{"balance_bias": false, "norm": "rmsnorm", "optimizer": "adamw"}
Below are experts of layer 5 (counted from 0) of a mixture-of-experts language model. Rows are named router (the router's row for the expert), gate (a neuron's input weights, with its number), up (a neuron's input weights, with its number) and show model dimensions 0-191. Each number is 500 + 40 x the weight over its row's rms, rounded and kept within 0 to 999. Numbers have three digits each.
Before each expert's rows: a language model's description of what the expert responds to. This comes from a sample of Wikipedia text that the model never trained on.

# expert 25
It responds to: Final words of proper names for places and firms, often in tables or lists, like Stadium, Studios, Entertainment, Hospital, Survey, Racing, plus separators.
router:453502512508455487477534523477439616468527474443522520489455465467471514520508571508526509522475500473464442420494503527527541475503478516449466472506476454463502444529509512541473514436512516497629491537482533432549539491511507515455542533516507488472488469505555449468486459418429478462533499494552522433518492449528568476478492486530577443489551442486562585418516540540475523490498578521606571543496478516504560418421468560492450508573452519463529474459529543486478476498526482556519583508479530495540490553525541494455516530526504448514444429483504526454521460427520512520
gate0:515581452469627512536527544467545454532513470495520509416496467506441548504507552537479533498551499546553453469523494442483497548516564492576474587557470471469548493544515472495453550507514462499520480464493544575413422482516516550485532501582488526510491484513553501456522562472514541556455509555479516522467449519463435512456517498540528523497543461516506508526524483554548540518506512457489495541457503473507540524501442555512492588516553497496569497516555495451498466493459510474539399538504501525540476487542558454569448475566510471486562527482495539398555382520489503485
up0:519489507539445451549547484515438533527475550484468415555526548514515436499461515495581564557397590507501499541476504506496488465563525451507504503537581492466542555490473492523537507590471508467480567524556618521536518482458471482526519484413531454491555512470453501501492476462552435507525459515510490513466564550501506491586480446512523472452459562464532527523479498529531473527463511455523552442534495503532500506473477484505471502551445512552510444500544523414529461515460511557501500529480489541458472483436464471449505513521435616493525477451414499514538421559468525486
gate1:427544555523466465532464473531491468503552425431484606536423469485496558547465486411532455411487439430497427502556514535514527514466534504547513495517623479409503513569516522490565503475515470604537456526501514474525533535534439503503453512589419412470421527484498484555428564496460485417466473476506496543514477503499543492477507543542522496511502540446504534471464532565526516476517505511545481499504511480499506492524501536425535498484465565535545465491520498482514496497491462516518520528462557520549440389558515484484536512520471486433475499501491489547517519495523492509
up1:482426502545515445474486514494513496503494439487529496518443481467470520464514529440540540499498447469411484403510485488479502464465498544616492430480497532508494522543512482493494519519507535525484467455500553487497484554628500462464482493470553451491502509548545501504500468517403542456525467487396459479454547575557471483509468546550525452487520450508569540524548508512513479522533428476479427536474582436555458451456446483482471517488513474506538474429609527481494493515478466552482551473453547489481606525551519517483550543457522486439466502479531456459503561544476431497
gate2:543576419449553512475475511484521586524476494536539485536539504473457527581562467541479498544527550513431525489440535526496451560504510502507467528491514437533548517513429474401520523476470553462500503525522529445443487492490480479472479487531486417468581540560500435475542505527514510523473548487487429510508525538533437499444454512482489557486430545501428492475453618518441489516571461541481494519463503504478512477502602509499543540455514498488483550513485464551489468482371597520532498548488494499466456463490465530455471511558501559482421476468479471544438462504496454492
up2:576490526503469533545437515581501492538488564427465542549484455491484484541519499505519484453609507503423588472487510504585484474451487547474512435511430508426508518502542513466484457501501616459506497411488487498554487434453504381461509482506415435480468492462491482534520480465469466526480483518445504435531529419574559434469543579491539534530490555527550502502489502576557518518484499527536460504443481490460475450469479572478513435470470488463424519480543485484524490582512563492510485546466477494494544501528528536457500548484482505499464478508471551545468492499479485460
gate3:529486512399473486413563453486555540459483533571366514541530517502544571467534392499544514515433487480511548477422485493516514515450513432475481552499530530519444490403429488478505424472539491445505540478497529512521506427475558488440528423499468527490484479433462523525523513512539521589506488521508429444563477440507579563510500477489506477573503503535457536496556458491463477477525540488549463520504492478509517496486467499521481456448480460502525512399567528511495527435508535498429468519495513553477508551483489448499483446504455518547490543484484488487580452541529504529
up3:484463523539477545515411486453499486515515445455570472477543477525508415468434591475427494557575466541474485590556474489518458481496540512514553482534501490488529510522507534526501474558478547546468465528509461526481462501541460476546495504490559515508490473560575553539552497555448448489487478525459532566471516533546433460539509524513432502472458536507540530482506622447526453504489515574486444516468525446408567476535488486544484503584516520555461449565474479505472522505491427469506527459481477444474500435574539516475509516454558583517529464536518535511428553484476482467
gate4:463470528443492562459408493523502534421517614589458514507497501522604500532459478498522425505541524509583532505454404423547476579503436492474470509498532528544521436492540485424496518468478522502475452441498559457483484538476529473528546444569493398493518455470521521521470471497478521519498534475454421490465492525484526522553540542457479528576441569521425524511495469563500452510532484569497471462511420516484548501469535486549520473466506485538491459509493517475500457517459495484543449605512493516493475522474534471563513466504562533499441542509491508511483552543464561510
up4:502532438484498518534583471549558463539488479489484494478500465522472514474454484460483480479501553550492525473552546502439487463532559507469475500437473563505503534548525511547488517572465503511509483436448480553464510464493516502421502589495457549542520433480460548512517459477516536447472438504560513497505483441464500497504419477550390571462551451465547454530494451435461497470466489502452522520513527453558420573554443556479526505504519480503419495459498523430446529447560449490442466504567499507503504451532438532508513503521439415519518546417501526496535512420497560423
gate5:428500521467506507540482508502527453480468572493411496466481510441485432504513530529484503531503420498530484392559509486509494440506536515473481329594520475507500473490491497567592554531497456483486494526537590463513525487477484539474480529499467481520467464470531525461509501488476530510515464547511480498515437547524503560444566532445531514502491486482474514475491499513511503478498501466547468520457520450491574526508538524413455447504475470520519459532481575457432598485463484523532479519494505503575479573598612498480451476487456549497468443497536497539569502437537466510
up5:447449475522506491468518467461451496443497524538496540473441453532481539543557505498571476531424483545487508512536514488425567505631502514479519472475492520512475450541436506462540611516474495484551499512449524474454587471491417493493500505466435511535503473440454536497501460495570504528478508442527599498511505487511480469513486585499540433442496526493441490498510441503515437562541478568527508493529576482548426549481479504456529473409449524490523459482510498490541463462502469509450540501547574543480510532564501500482473573492450448413459494451527427513525555487504556499
gate6:464508512527480445490472496528532524467385547481466532523526527526502524496543479504500485527503439529471516499557466547499431528543497457555431518438475460519524427549401484562517523468508519522539503461588479527467529458573548564511502398519506495432490458576591527475458497450502520452410421444461528482548452560476480503521527464507519555472464489502464476480552533502496482608514548494522564514415469493515541511543538519590470488533519517483476523525471494521590487497565524490475493472529422485572515491519529442526487538516455470501520492440439499470484518515551474448
up6:582549501490571518543473501499541491527566496594456448512486507540518412515487465520529539476521520457568508494516476426506517473491496525510558551588507516513475550481579494420493558560530508532463502507446499517535506532453434461505482558523509448556489505444435517514534394551520490512533578510567464583489542537579509508497524506467482496515558497552492479534494507482513547498511441511444445472593489524488498485486476465460478480467473466509536497520534474484424528488420500522479506555411523563465488465479440606500517468501492519464530508551545464543409495570498505563
gate7:489524512524478499508484527510487402501532454449483455487420462537469490547479563473466454453502509514514465462494506472480536457545497449513461454412536543429453469541518502459459496439502532449437499492477565532535476500456511531556440473500503515482413429512513505508485503383431469472492571504490463560459494565523508525573494541484556422483579488512497492459485494457470413515440527478547545496518507586530503525495437572425532482505495470502498519500472541437501488483510427472501493511554561492561546556542530450533473439504557560580444519537502454466494424510519505549
up7:456539552468471482519506583489471473517467460457506530512466466495404497493485529467509565515470473514438462478554535531407503415549506444514496486457498444459506478538465480513470543444494480450460539533537501511596499496475461524478386486538484513537458508456472523575450578398460454521494525481508537467489443523536508534533483500546542472446570520499494544483494493468486413498451544472546564532546510508529473545493513576486525473532486575465546506481411537506537474445563435480577537495495507513565519535563520467494497562518495542520463517483461424468575448497491512569